Experts of a small language model: 10257 steps.
Below are experts of layer 15 (counted from 0) of a mixture-of-experts language model. Rows are named router (the router's row for the expert), up (a neuron's input weights, with its number) and show model dimensions 112-223. Each number is 200 + 30 x the weight over its row's rms, rounded and kept within 0 to 999.
After each expert's rows: "gets" lists some tokens that make up at least twice as much of what it gets as of all text. This comes from a sample of Wikipedia text that the model never trained on. Tokens count by the router's weight.

# expert 39
router,188,178,180,226,195,241,205,191,232,212,231,199,232,239,181,195,197,181,150,208,175,205,180,194,164,180,178,188,234,208,158,225,211,190,246,196,228,269,209,151,159,140,181,183,204,174,213,153,196,238,231,152,211,168,194,188,243,262,189,209,189,251,240,200,209,206,235,195,212,182,220,216,206,163,212,195,190,133,158,136,236,158,193,186,231,142,199,192,221,225,196,197,173,204,207,220,178,233,224,215,156,237,201,194,184,193,240,247,175,241,163,212
up0,177,212,236,165,198,207,216,137,221,212,196,205,172,159,201,216,192,188,196,223,172,254,176,228,253,227,215,228,196,257,187,218,171,220,227,185,214,225,167,240,217,192,198,206,194,213,187,209,234,184,226,233,281,119,158,162,219,185,199,196,147,201,233,198,202,180,215,225,174,215,177,224,146,218,181,241,150,175,218,240,236,157,172,219,170,178,151,211,217,170,170,175,220,167,215,150,170,210,188,194,241,197,211,196,173,191,194,236,180,218,167,197
up1,230,191,148,166,172,151,213,191,285,165,210,220,188,241,149,212,208,261,158,151,166,197,202,164,159,257,266,217,188,186,204,292,216,150,206,169,200,251,198,229,251,210,181,203,161,179,237,191,150,217,179,185,183,177,218,232,151,205,201,195,183,216,208,216,212,167,224,215,182,175,217,209,209,191,223,217,173,124,210,208,219,233,194,203,175,204,221,225,230,222,202,155,207,202,179,151,227,214,201,271,190,220,185,167,208,234,241,197,193,190,175,217
gets: "in ", "In ", "% ", "0 ", ") ", " "

# expert 52
router,216,241,227,239,249,213,247,208,133,188,185,187,240,204,200,240,187,233,213,232,189,182,238,232,266,176,225,125,212,226,212,191,257,216,219,213,197,230,223,201,169,247,199,218,185,215,188,203,158,231,221,257,207,175,242,185,209,148,210,154,164,191,179,231,161,219,185,243,201,188,201,230,214,194,244,216,238,196,214,191,175,153,245,207,168,194,143,169,184,200,206,180,191,213,191,236,272,213,160,198,194,222,209,129,194,182,202,198,185,153,271,172
up0,181,196,226,128,184,271,175,234,172,183,172,199,155,212,245,179,140,282,230,187,181,185,199,206,206,205,244,159,188,213,255,234,242,160,183,198,207,181,227,197,250,224,226,221,236,194,227,156,165,220,203,196,177,202,252,224,201,216,247,144,171,207,184,219,157,188,191,162,163,202,174,162,229,208,188,224,209,203,218,204,227,175,244,227,206,200,185,212,186,219,240,176,168,239,167,229,267,214,210,216,153,210,184,193,257,182,236,153,169,141,202,211
up1,236,206,202,198,204,213,187,211,169,246,196,163,179,237,206,212,167,171,185,185,198,193,247,193,213,185,191,199,192,124,180,181,228,190,237,197,185,155,199,184,188,195,210,195,211,190,204,176,277,239,250,214,210,172,174,186,247,177,202,208,192,176,185,201,226,201,229,139,235,183,179,242,183,189,202,190,213,220,185,173,245,246,213,179,107,254,207,210,171,225,250,215,217,192,140,195,154,212,247,199,244,198,190,184,247,171,226,142,202,167,221,189
gets: "a ", "the ", "one ", "A ", " ", "each "

# expert 45
router,200,174,147,183,225,162,251,197,185,209,201,203,182,148,191,211,200,197,197,181,220,200,160,151,220,251,193,189,217,152,165,170,214,204,254,160,227,259,244,180,192,233,236,222,205,216,262,177,169,206,193,209,214,214,220,194,202,196,207,246,246,201,151,173,219,224,182,168,169,193,187,251,220,178,189,209,213,214,211,222,123,229,192,178,228,234,175,204,162,272,217,172,186,205,251,178,173,203,169,160,181,233,237,234,218,151,244,167,197,213,184,190
up0,197,156,183,198,223,170,207,168,193,230,228,281,169,143,182,205,222,213,225,195,177,267,155,237,215,218,162,255,206,177,197,186,165,173,229,203,201,193,171,206,267,238,225,231,192,163,193,219,169,262,213,238,192,159,195,177,196,180,193,261,158,163,124,186,179,230,204,223,210,245,149,229,221,199,223,254,177,170,180,216,232,212,162,234,222,187,162,208,176,179,226,180,247,213,187,197,211,221,214,198,217,224,218,259,201,181,132,184,157,213,132,168
up1,191,138,213,209,184,246,220,200,208,177,177,161,164,230,193,193,163,159,243,227,180,198,197,238,156,262,240,200,191,190,216,209,164,188,206,185,218,194,212,196,207,194,166,221,204,200,151,165,202,231,175,174,174,233,210,205,176,179,217,235,203,208,195,201,217,184,207,173,248,235,213,118,205,218,247,208,182,214,148,221,190,209,249,197,200,191,194,207,234,208,177,194,181,154,237,185,242,182,183,134,176,124,192,229,181,171,154,238,225,177,202,215
gets: "(", "201", "| ", "202", "200", "199"

# expert 38
router,179,207,213,223,207,177,188,194,175,220,211,179,212,224,190,216,203,228,181,167,214,192,210,174,169,173,173,198,210,111,149,236,210,194,158,215,226,242,186,163,118,201,186,228,157,177,170,227,249,172,213,176,188,217,266,227,146,198,176,219,204,220,227,184,235,170,186,203,216,218,208,268,222,198,173,219,150,190,177,162,215,231,185,204,178,240,171,199,215,258,116,223,209,220,239,216,224,128,227,192,209,176,182,178,199,165,176,167,225,182,202,171
up0,189,196,195,170,232,245,222,190,160,211,182,169,238,216,166,222,259,215,158,228,158,176,199,209,172,163,194,162,134,234,258,207,218,227,186,216,192,226,151,221,195,186,197,154,217,194,216,172,222,166,178,222,241,202,167,203,156,235,219,254,192,183,245,214,217,175,216,200,283,128,230,198,186,214,177,214,212,213,197,212,226,194,217,214,198,264,140,162,236,268,168,188,167,211,182,246,205,187,238,242,194,182,172,195,159,173,200,185,212,231,260,196
up1,215,196,223,195,208,227,182,193,222,208,243,189,197,197,224,235,167,192,198,207,184,185,227,174,166,216,211,174,178,137,165,229,141,175,157,186,225,238,220,187,165,200,201,159,197,235,182,230,231,191,161,231,199,233,231,212,216,176,183,266,181,171,221,172,243,168,188,214,165,202,214,207,173,149,204,117,234,195,200,234,211,198,201,187,185,221,206,213,201,197,214,210,215,178,208,234,240,188,219,205,212,190,160,180,199,192,158,188,180,183,202,193
gets: "- ", "\n", "\n\n", "==", "of ", "|"

# expert 42
router,209,230,209,226,212,190,184,216,179,179,175,239,157,188,198,191,228,247,132,149,166,172,271,251,201,241,250,195,239,192,206,168,191,203,170,236,184,233,209,177,195,197,165,204,193,192,241,214,219,214,189,142,164,216,220,159,209,196,205,224,206,208,187,173,165,153,255,243,241,233,212,156,178,207,190,205,181,177,271,248,204,163,181,261,205,235,214,171,139,188,195,198,176,188,215,168,198,223,229,225,210,206,226,230,161,211,230,220,216,190,166,201
up0,286,249,219,151,195,193,167,178,134,237,189,219,185,215,146,157,169,215,167,199,188,193,205,167,160,238,216,190,222,216,189,152,194,212,164,154,170,204,234,202,213,217,203,217,242,198,248,227,211,176,191,179,154,182,201,170,234,201,191,243,173,256,210,191,173,203,200,211,241,186,184,192,168,159,179,190,229,159,167,263,208,173,250,218,195,161,231,189,182,205,197,233,198,254,193,236,166,134,268,191,231,206,194,217,165,203,178,134,205,234,205,169
up1,188,260,223,224,223,156,130,166,235,145,199,217,185,223,242,179,219,205,190,219,221,187,212,203,202,220,207,235,193,175,156,179,165,225,197,279,240,209,182,198,149,184,204,201,294,182,248,228,192,214,209,209,185,194,198,209,193,244,213,207,180,245,201,216,147,200,234,242,154,217,218,164,181,217,186,195,249,204,237,199,182,197,188,215,207,237,244,168,209,182,171,194,172,258,195,193,141,162,242,165,147,227,252,178,184,206,213,209,249,261,245,190
gets: ". ", "\n\n", "e", "t", "201", "at "

# expert 22
router,180,273,172,245,207,220,177,168,196,211,200,156,163,202,190,167,212,216,172,124,202,221,215,207,228,227,213,216,223,224,213,167,223,202,265,218,260,235,158,221,231,282,173,203,201,243,220,171,188,258,197,226,146,211,188,151,205,196,155,241,189,205,214,194,178,183,189,141,186,183,200,242,203,216,166,198,238,175,185,197,216,218,192,180,198,205,169,152,156,175,217,159,179,216,189,157,171,152,215,194,162,230,213,195,211,207,209,214,190,135,225,219
up0,208,192,204,239,238,191,225,225,211,215,188,147,215,205,252,248,219,189,234,221,186,209,154,218,207,136,190,196,208,218,252,234,230,234,197,144,144,149,202,178,190,199,213,184,200,202,216,180,188,197,183,208,176,192,253,138,199,224,219,174,234,202,177,188,213,191,201,231,206,201,198,179,223,195,208,165,280,188,225,219,230,183,168,191,232,218,183,189,256,236,230,185,193,225,139,203,225,182,183,203,200,213,198,212,172,152,192,224,220,187,134,155
up1,164,230,169,183,180,179,152,228,208,183,175,242,149,199,193,205,197,251,201,206,188,181,231,171,212,193,172,171,211,215,156,214,181,163,207,205,227,184,206,261,194,195,192,209,208,216,197,209,146,177,226,195,203,154,152,236,196,173,198,266,223,235,262,179,178,193,180,176,123,226,185,184,183,210,249,165,167,218,227,230,171,215,187,190,187,182,176,208,197,173,203,192,208,232,198,181,210,202,209,219,200,163,159,193,180,168,235,192,204,203,220,227
gets: "| ", "\n", "201", "200", "; ", "199"

# expert 32
router,166,179,189,172,208,215,165,175,201,177,179,168,276,208,177,150,161,191,193,175,203,203,215,185,160,190,148,193,153,158,169,198,212,170,232,190,216,195,198,215,230,224,200,256,164,107,194,156,205,195,195,198,182,168,217,187,232,163,172,156,214,167,186,197,257,197,156,197,208,233,210,172,211,173,191,176,217,184,178,187,223,244,167,220,132,154,168,210,222,234,141,228,187,225,214,151,222,174,172,226,213,178,189,233,186,193,247,201,180,220,212,252
up0,246,220,184,154,268,211,177,239,218,254,211,115,222,200,211,217,217,183,233,203,225,252,188,180,166,182,252,194,218,212,249,151,146,142,153,258,199,183,274,186,192,222,181,163,195,215,186,173,170,190,191,186,190,148,218,219,216,176,211,183,225,190,225,237,206,195,187,166,223,190,240,218,196,255,241,188,225,165,180,242,206,187,186,241,196,182,234,175,231,157,207,238,225,208,213,185,172,211,203,248,209,176,177,190,233,185,205,187,181,260,229,187
up1,239,160,198,169,236,195,233,232,241,186,205,163,213,202,217,184,230,207,228,246,209,237,191,201,157,178,206,208,214,226,221,179,205,226,284,227,206,205,246,219,185,228,204,191,162,170,160,186,224,177,148,190,197,208,192,233,167,237,189,176,198,195,222,209,202,218,178,149,188,193,266,184,172,205,150,223,212,168,222,161,217,205,214,205,139,213,188,215,183,132,215,258,177,180,199,166,210,167,197,232,190,168,212,228,196,213,179,240,210,189,189,257
gets: "- ", "| ", "\n", "\n\n", "• ", ") "

# expert 34
router,181,195,212,207,208,236,207,209,186,188,182,209,199,237,195,171,259,255,191,168,185,181,217,171,206,259,198,195,213,215,193,196,196,178,205,196,199,232,206,219,245,169,199,224,223,175,224,184,148,215,195,150,221,196,246,239,214,221,211,204,245,210,257,220,187,173,197,208,213,242,157,199,204,251,160,202,158,235,181,195,179,173,208,217,156,140,264,186,249,197,218,198,214,202,210,174,154,188,183,175,160,241,270,246,178,226,176,222,188,219,162,220
up0,196,228,226,185,194,195,196,179,178,181,225,120,199,236,220,240,202,184,193,196,211,217,254,220,181,224,210,133,247,249,195,220,215,244,195,178,191,209,217,173,176,142,218,209,174,198,202,229,167,186,178,192,155,208,192,165,221,209,161,184,199,163,192,245,227,170,166,164,249,209,166,225,202,171,199,210,226,215,259,209,215,147,199,217,196,226,228,196,197,159,166,222,216,265,204,204,188,220,150,202,174,143,213,218,184,246,185,169,224,177,201,155
up1,207,290,202,228,268,240,196,173,182,191,154,211,189,264,223,173,161,164,224,212,186,204,208,211,237,163,168,199,155,190,155,191,196,206,205,204,166,174,174,213,248,178,186,208,174,165,235,235,209,224,200,214,213,198,192,199,235,208,235,170,206,134,207,195,176,234,178,215,217,191,209,219,182,193,194,179,177,284,191,131,230,131,204,228,202,220,193,182,194,149,201,145,180,171,171,218,188,221,165,242,257,198,136,235,202,193,254,174,195,232,200,205
gets: "of ", "in ", "for ", "to ", "by ", "with "

# expert 20
router,201,201,262,210,133,197,226,234,194,153,200,209,162,263,263,190,218,161,169,188,212,232,169,186,230,203,217,271,212,173,213,205,223,117,147,197,202,208,164,197,216,189,162,189,218,246,243,159,212,249,216,176,213,228,225,188,276,176,194,156,242,222,156,213,244,226,232,203,166,265,199,170,204,159,214,137,182,194,183,179,193,177,207,213,178,156,209,225,247,217,209,196,194,172,225,192,222,216,238,204,247,245,185,231,238,132,239,192,200,174,203,125
up0,189,213,193,184,187,192,197,175,179,198,204,242,179,200,140,223,185,177,186,213,167,265,212,218,178,212,155,232,186,198,213,184,192,144,187,194,210,210,203,99,180,187,196,162,226,216,216,224,207,224,200,192,131,168,220,207,205,248,235,252,195,197,165,172,242,215,241,251,273,204,232,166,190,231,194,198,184,151,199,216,187,266,203,192,204,153,135,180,203,156,187,193,143,177,204,188,239,170,178,203,188,267,137,217,161,229,239,211,219,179,184,186
up1,243,233,212,236,233,209,188,223,251,165,197,235,197,210,178,196,207,174,167,200,191,181,188,175,172,186,171,216,182,232,177,151,223,193,289,186,215,246,204,246,244,177,192,194,185,173,215,161,145,224,247,170,145,199,214,221,203,272,207,163,216,196,174,214,197,246,208,146,175,196,143,171,200,187,188,178,209,181,205,247,182,185,161,180,176,206,199,248,170,228,165,147,209,156,179,203,250,183,235,224,226,224,185,237,193,234,158,213,212,219,192,139
gets: "the ", "6 ", "5 ", "9 ", "0 ", "4 "

# expert 40
router,182,189,152,163,193,228,204,232,180,200,231,183,189,277,188,197,222,233,187,203,188,215,216,202,198,198,211,194,262,173,237,181,217,236,195,153,222,143,181,211,203,216,192,168,166,192,203,214,227,214,189,175,236,217,185,193,186,187,208,155,220,223,220,246,187,159,170,219,192,227,204,166,196,228,207,262,140,125,282,195,174,269,169,177,151,169,215,179,177,187,185,193,165,228,259,224,194,194,238,208,182,270,204,221,223,259,172,210,196,282,144,200
up0,138,124,148,203,235,182,223,193,239,217,179,178,206,205,225,183,206,151,228,162,210,176,227,163,213,205,192,193,177,192,181,222,229,153,188,148,174,146,184,159,214,207,216,246,217,172,224,234,168,208,217,192,186,183,199,211,225,182,188,187,193,202,202,219,203,215,240,193,190,166,185,210,171,206,211,249,237,189,189,170,290,146,182,215,186,158,200,182,214,233,161,148,190,237,197,193,186,247,219,219,235,234,233,159,180,137,197,178,194,175,228,215
up1,254,129,180,223,227,259,175,149,146,163,248,213,198,229,193,218,213,206,177,192,119,185,212,205,177,212,211,220,258,209,193,194,182,207,189,222,232,232,207,207,195,136,135,173,243,181,278,175,186,169,235,217,192,195,120,184,209,192,205,164,193,234,189,182,193,208,238,232,237,220,235,210,150,170,269,206,234,211,254,262,219,218,215,190,167,207,223,156,200,200,203,179,190,168,183,171,130,196,220,193,199,165,266,151,216,206,165,172,211,181,238,182
gets: "of ", "that ", "with ", "to ", "and ", "ing "

# expert 43
router,167,219,278,201,204,181,196,226,257,226,219,221,229,206,226,203,210,176,173,216,141,189,205,199,198,190,199,191,178,205,196,183,227,202,229,191,231,166,155,206,235,136,165,177,188,172,248,180,227,125,227,231,219,214,135,199,255,215,197,219,161,223,198,228,218,177,226,151,115,228,195,173,231,199,234,140,183,160,183,198,218,186,231,182,244,179,174,246,237,235,222,199,168,149,221,247,184,181,176,197,205,208,195,180,234,191,227,198,245,223,219,189
up0,190,192,191,186,190,161,196,249,167,231,246,187,187,137,179,140,167,212,241,206,226,186,165,238,193,214,176,239,218,254,200,167,159,225,173,155,194,183,220,210,221,198,194,135,164,170,218,214,198,212,177,142,224,203,178,162,194,200,218,171,207,168,227,173,235,223,215,189,291,203,168,205,213,167,192,194,229,205,235,237,178,204,225,175,192,242,167,191,230,196,175,223,242,273,218,196,176,187,182,242,226,194,290,205,176,197,213,211,178,213,254,166
up1,250,209,183,192,184,206,179,127,201,176,257,190,184,194,204,198,181,154,210,190,166,205,185,164,194,131,233,169,208,230,219,231,219,153,177,166,201,180,204,211,215,202,190,196,157,136,207,196,218,153,225,271,206,218,225,182,210,242,240,206,224,201,284,226,221,206,227,213,182,155,201,197,156,189,216,249,234,239,165,183,205,164,221,134,208,207,133,188,195,201,199,203,174,190,208,205,204,182,218,214,197,157,181,194,159,208,225,220,165,150,192,216
gets: "the ", "a ", "on ", "\" ", "American ", "s "

# expert 13
router,176,221,212,216,218,209,193,178,215,158,205,184,173,179,158,174,176,157,235,229,251,237,218,183,241,199,206,161,210,203,131,193,198,207,192,232,208,225,244,218,263,189,224,224,235,155,205,221,169,211,200,173,144,230,283,217,239,230,249,272,199,217,160,190,202,201,185,236,220,196,215,193,259,220,159,236,235,214,220,178,134,259,174,197,192,218,242,196,207,198,200,162,188,233,170,205,211,183,204,188,180,199,203,231,212,229,222,260,198,192,194,232
up0,174,279,241,170,206,222,248,190,226,108,223,156,193,191,192,201,242,175,232,253,191,211,274,206,214,231,208,193,198,170,187,163,284,185,193,209,161,176,229,212,160,202,198,213,184,136,175,188,228,235,214,243,198,197,192,221,194,186,216,207,195,173,193,152,184,187,233,234,232,196,167,178,195,196,200,131,223,174,207,158,188,204,195,178,134,190,190,166,162,176,237,193,257,172,174,185,244,250,277,134,206,173,200,238,213,193,206,159,215,222,175,208
up1,199,206,177,221,175,173,216,193,218,192,189,223,207,235,240,222,231,202,198,244,208,206,229,192,245,144,179,214,153,208,192,150,192,187,243,193,253,171,148,246,262,245,178,165,260,196,255,200,191,243,175,188,182,235,214,216,213,229,188,162,239,193,185,211,217,192,248,191,171,214,158,203,199,219,183,213,211,231,240,201,199,209,199,193,217,194,180,188,219,162,203,207,206,161,199,189,227,188,182,191,190,223,161,237,178,190,180,270,200,216,175,254
gets: "201", "200", "199", "s", "198", "197"

# expert 54
router,193,145,180,212,198,163,246,208,204,184,205,185,235,171,222,173,178,155,185,227,211,140,188,169,227,156,179,211,97,203,181,213,239,233,211,203,202,203,185,223,150,183,260,176,211,202,196,220,218,173,210,209,238,192,213,224,168,195,185,170,203,212,231,216,158,200,174,182,194,233,199,199,159,235,257,204,237,224,161,177,132,248,218,205,179,236,209,213,208,192,242,207,208,210,198,220,259,157,169,242,222,132,162,145,207,194,162,184,192,229,203,183
up0,231,175,254,265,224,219,204,232,210,146,208,195,279,179,209,189,196,255,235,177,222,198,248,178,191,195,173,159,220,190,177,188,202,194,185,216,245,240,216,173,205,159,223,213,212,215,218,260,211,187,170,184,167,207,217,248,208,144,241,260,190,165,171,190,199,187,226,204,215,235,182,188,243,200,226,175,205,195,254,175,200,211,175,173,160,143,172,172,124,231,217,201,205,209,246,160,227,205,215,190,267,213,184,203,221,235,245,191,186,225,184,215
up1,153,156,179,133,177,175,170,222,147,202,175,206,239,166,144,160,177,188,166,188,203,178,207,164,184,215,211,240,163,189,216,207,234,173,190,158,175,199,124,216,224,189,279,228,216,151,204,224,158,182,180,174,126,220,203,223,234,92,231,204,168,215,164,263,174,211,199,199,222,242,260,182,178,227,159,222,187,186,170,168,131,196,197,180,237,207,223,107,179,164,195,225,138,204,189,174,199,260,191,216,214,166,197,221,225,172,192,174,159,145,195,240
gets: "his ", "s ", "a ", "He ", "and ", "University "

# expert 37
router,170,232,168,182,154,226,230,268,187,179,168,186,207,191,166,248,164,144,201,180,215,254,149,193,173,219,191,206,189,228,264,226,167,177,234,189,141,211,168,168,226,186,198,167,218,228,182,165,154,238,205,184,207,202,209,190,192,210,231,184,184,204,202,184,208,194,226,249,205,181,225,192,201,204,217,151,166,225,220,229,201,203,189,214,198,151,226,167,263,172,225,195,202,223,122,243,184,191,228,207,202,178,200,197,246,182,206,173,256,178,251,210
up0,219,208,206,178,189,246,217,214,194,228,201,160,192,202,204,231,159,208,217,196,225,193,234,251,211,154,245,230,187,198,232,181,191,185,198,194,215,198,209,211,242,225,218,217,175,250,194,184,230,224,234,245,225,189,221,194,217,216,266,214,213,197,185,244,159,176,200,158,218,219,173,156,143,198,206,152,179,256,155,228,199,215,198,269,171,180,202,135,197,218,173,152,189,156,217,262,229,218,224,153,175,191,200,232,243,171,204,212,170,190,205,189
up1,199,186,232,139,169,229,207,226,206,180,184,228,233,211,171,200,219,219,197,204,172,162,220,208,218,231,260,139,170,212,248,242,140,162,158,201,226,141,169,182,249,139,200,112,212,166,238,209,202,194,157,186,222,202,201,196,197,201,172,217,199,236,171,220,209,207,270,218,178,222,171,273,203,163,186,252,182,167,213,245,156,219,213,265,243,177,245,270,252,236,149,168,231,226,222,218,162,227,129,215,199,182,208,219,158,213,206,159,218,214,203,200
gets: "re", "Re", "|", ")", "dis", "con"

# expert 67
router,229,174,182,248,172,170,252,233,211,220,226,170,211,170,140,221,228,228,245,218,229,217,238,143,209,138,194,139,168,217,237,213,189,212,227,178,160,170,190,209,218,201,186,244,199,200,209,252,171,220,207,232,178,226,201,154,214,185,210,133,246,190,174,187,202,194,190,185,110,162,123,247,201,196,198,189,215,252,209,217,207,202,181,235,159,218,224,172,199,245,215,204,171,226,181,238,197,234,159,136,244,179,220,207,199,190,213,218,243,163,200,180
up0,197,285,179,207,169,157,200,250,206,143,181,157,181,200,223,160,177,230,195,170,185,226,188,172,253,180,213,143,231,172,192,227,168,229,201,156,231,178,217,193,209,181,167,216,249,178,193,203,230,205,146,198,254,224,213,123,216,215,197,192,210,187,191,214,245,186,246,203,223,196,209,220,167,223,175,216,168,207,209,231,211,183,182,169,220,204,175,209,245,251,175,192,185,235,278,185,204,233,223,192,230,219,234,203,198,207,224,193,214,195,210,180
up1,177,208,211,153,181,201,207,219,193,218,168,218,153,193,201,209,216,147,218,231,222,150,225,130,187,221,197,162,204,224,188,193,193,142,231,180,125,166,200,215,211,200,198,238,259,187,197,173,201,214,217,187,211,192,208,235,181,194,200,226,244,206,199,222,236,146,157,187,212,230,165,182,239,210,196,231,231,238,206,225,178,174,232,203,215,206,183,214,184,192,223,209,185,206,189,217,224,189,177,203,191,249,239,230,192,163,187,237,152,171,241,245
gets: "G", "|", "H", "T", "K", "S"

# expert 11
router,209,205,161,210,240,197,194,185,193,157,198,199,206,209,194,213,187,193,203,222,196,213,177,191,202,200,132,224,132,195,155,228,236,202,234,241,160,207,150,172,129,192,198,178,225,196,196,199,233,221,221,248,240,210,191,212,166,159,224,185,200,243,199,208,164,226,199,197,206,215,180,220,153,188,292,224,212,266,188,158,171,246,192,262,195,182,257,175,170,186,201,163,168,167,191,154,168,149,156,241,221,189,190,177,227,217,147,200,168,245,160,200
up0,147,186,187,179,198,196,199,196,189,208,226,184,166,182,197,202,256,187,179,224,193,187,228,171,226,216,180,213,186,135,179,243,193,121,148,225,168,205,215,153,200,168,245,185,137,186,175,186,247,246,226,161,183,184,173,215,302,222,161,203,192,199,208,191,181,170,183,231,185,146,223,225,222,174,159,173,192,215,183,258,135,218,199,251,243,211,201,223,201,227,217,200,133,222,163,146,187,246,183,149,197,199,164,199,141,184,164,217,146,164,214,208
up1,179,221,188,176,215,208,203,278,202,231,179,219,247,220,156,184,181,246,188,253,187,201,156,160,136,199,206,194,193,194,194,218,227,214,223,229,209,213,196,263,233,179,154,153,169,182,137,235,216,208,170,217,227,210,159,217,133,187,207,155,203,254,176,217,203,188,189,250,196,212,230,196,223,165,231,245,204,218,179,165,180,229,181,238,245,177,208,169,202,212,207,160,199,216,197,215,160,179,214,217,186,173,256,143,233,178,226,209,168,211,195,239
gets: "a ", "was ", "his ", "to ", "he ", "as "

# expert 41
router,207,211,168,161,175,168,230,190,168,160,217,189,188,218,238,172,148,222,210,185,174,169,268,224,246,147,186,225,182,200,163,207,217,127,173,157,197,158,202,193,210,196,198,270,205,199,220,208,161,203,170,163,193,225,201,201,183,184,202,170,192,195,186,262,173,178,250,193,165,193,180,145,232,224,210,216,193,223,197,247,236,191,201,139,159,166,215,238,186,255,216,206,164,190,225,176,256,188,216,261,184,199,148,215,168,221,193,210,212,207,172,242
up0,213,218,210,204,161,199,215,194,157,133,207,183,168,177,293,239,184,252,225,183,207,224,216,189,239,176,148,218,149,236,191,184,162,219,219,178,223,208,203,236,211,175,207,200,205,196,203,196,154,220,193,204,176,198,191,254,172,171,118,148,146,205,197,125,189,177,210,194,222,190,220,205,173,268,187,245,201,211,257,175,187,201,187,163,195,148,236,187,177,172,207,191,159,161,266,216,179,202,192,229,214,256,132,167,189,133,220,200,208,228,206,187
up1,174,215,180,204,180,219,148,175,180,196,211,135,158,157,230,185,211,198,192,216,185,138,236,239,198,221,163,302,138,198,217,179,205,165,190,122,227,190,187,201,184,221,190,193,212,247,252,229,250,190,217,212,221,224,190,221,206,184,182,214,248,185,180,212,146,207,212,208,199,199,231,200,220,217,213,227,274,221,199,142,197,193,177,191,191,235,231,199,219,188,151,211,161,233,203,171,228,202,241,206,154,206,177,170,190,182,233,170,180,233,205,197
gets: "–", "(", "s", "in ", "S", "In "

# expert 53
router,170,196,164,215,155,227,185,206,208,147,202,237,179,259,197,189,194,208,201,168,189,153,259,198,185,268,185,203,208,176,191,222,82,197,193,220,174,244,230,176,173,215,147,129,211,242,230,224,222,172,183,204,221,233,190,181,253,137,187,204,230,210,200,168,213,134,244,248,232,231,219,190,212,236,221,187,178,183,242,220,182,200,193,161,236,196,178,246,221,212,146,184,221,235,175,205,191,274,214,214,194,187,233,138,196,216,160,182,178,179,196,232
up0,284,280,224,242,200,180,228,212,141,227,268,251,186,221,150,226,214,211,218,137,185,182,173,185,228,188,197,180,181,181,104,179,150,188,198,237,202,199,201,232,231,210,217,159,176,182,196,126,238,233,221,218,210,226,197,204,173,193,207,162,187,197,185,184,221,229,165,248,242,228,196,251,250,232,218,221,220,188,201,198,159,198,210,213,166,208,163,224,269,178,224,190,222,236,181,198,179,185,230,186,212,217,176,224,195,222,205,159,232,226,246,196
up1,213,176,159,240,136,272,199,202,176,185,166,220,168,253,223,201,183,183,219,120,215,254,214,171,188,255,245,195,183,148,232,177,190,196,206,225,223,153,231,207,221,182,256,215,186,156,221,229,226,197,222,165,184,147,194,200,195,128,157,194,213,198,206,199,217,171,224,246,196,192,206,141,238,225,191,177,225,212,222,210,218,234,185,171,203,177,243,224,158,221,208,147,190,225,190,251,205,178,208,249,179,175,178,159,153,181,135,182,207,190,211,233
gets: "\n", "|", "s", "ed", "1", "t"

# expert 28
router,203,246,194,183,173,182,166,156,199,192,200,195,189,258,189,221,219,223,178,233,197,222,156,175,192,147,209,213,212,217,181,192,194,211,225,276,166,176,140,178,185,187,256,214,197,165,194,160,228,235,192,196,196,214,166,262,201,169,205,205,218,212,228,233,180,193,186,234,228,195,139,149,201,203,255,219,187,243,280,199,244,192,170,238,211,187,203,226,189,263,124,174,187,246,159,150,147,232,239,175,209,232,197,216,194,221,246,192,236,218,163,243
up0,183,245,270,239,251,212,204,172,205,212,165,194,183,240,204,175,197,195,148,202,200,124,195,210,221,189,199,234,235,174,174,236,184,203,241,158,206,169,197,164,197,176,207,231,205,199,199,193,189,228,232,174,206,230,216,231,224,186,193,170,183,223,164,228,233,151,174,187,239,178,148,197,236,175,220,187,165,201,175,162,134,213,197,227,234,188,189,226,207,214,169,178,203,183,189,190,225,230,210,178,169,236,242,245,183,174,243,207,204,243,169,199
up1,176,216,218,218,160,222,217,179,195,253,238,261,186,239,225,193,190,195,174,222,203,188,201,220,215,184,246,174,160,221,205,212,195,230,234,188,184,255,198,171,227,215,227,225,259,230,184,200,211,208,214,185,205,212,204,192,224,212,147,223,187,187,164,180,250,210,164,171,199,201,183,180,243,201,211,172,189,188,253,209,194,196,225,229,203,261,226,213,155,215,198,211,251,209,207,216,252,205,199,145,223,180,164,193,229,121,175,232,207,221,161,185
gets: "to ", "is ", "was ", "be ", "not ", "had "

# expert 29
router,223,207,236,172,227,180,192,152,214,254,224,233,191,236,222,272,205,253,182,184,255,200,138,195,227,208,243,222,241,247,176,160,187,165,244,159,280,177,239,175,184,170,193,195,202,169,227,211,186,227,232,182,169,207,190,205,178,197,213,199,145,169,180,168,224,178,226,195,199,178,201,192,213,208,193,189,162,231,146,159,225,248,156,210,233,266,209,219,212,197,216,212,250,178,177,223,181,222,213,219,175,162,181,188,199,242,227,158,144,208,195,158
up0,198,212,161,258,290,169,241,172,191,204,205,222,187,156,153,232,214,174,253,199,207,212,166,206,231,175,173,238,217,205,210,199,195,215,223,200,188,195,166,222,215,134,283,204,207,250,236,170,221,214,174,216,199,207,167,243,202,164,162,174,194,130,206,166,146,222,218,210,238,168,222,205,181,166,241,204,222,213,164,215,152,162,212,180,218,157,157,234,195,187,213,185,160,214,193,201,223,192,194,132,237,176,237,155,207,187,227,171,169,181,193,235
up1,224,190,130,173,234,148,140,167,202,192,185,198,196,186,213,231,172,213,191,199,261,255,110,183,198,216,161,181,163,148,237,165,134,123,199,185,166,163,234,193,220,202,163,191,181,174,237,188,188,162,188,233,193,172,210,243,216,209,186,228,199,183,238,171,163,194,261,241,254,235,207,229,185,226,215,157,157,213,168,148,200,229,131,203,271,205,238,236,157,206,241,215,217,206,233,205,208,183,140,239,193,180,190,193,195,241,192,192,157,172,241,219
gets: ".", "==", ",", "=", "C", "K"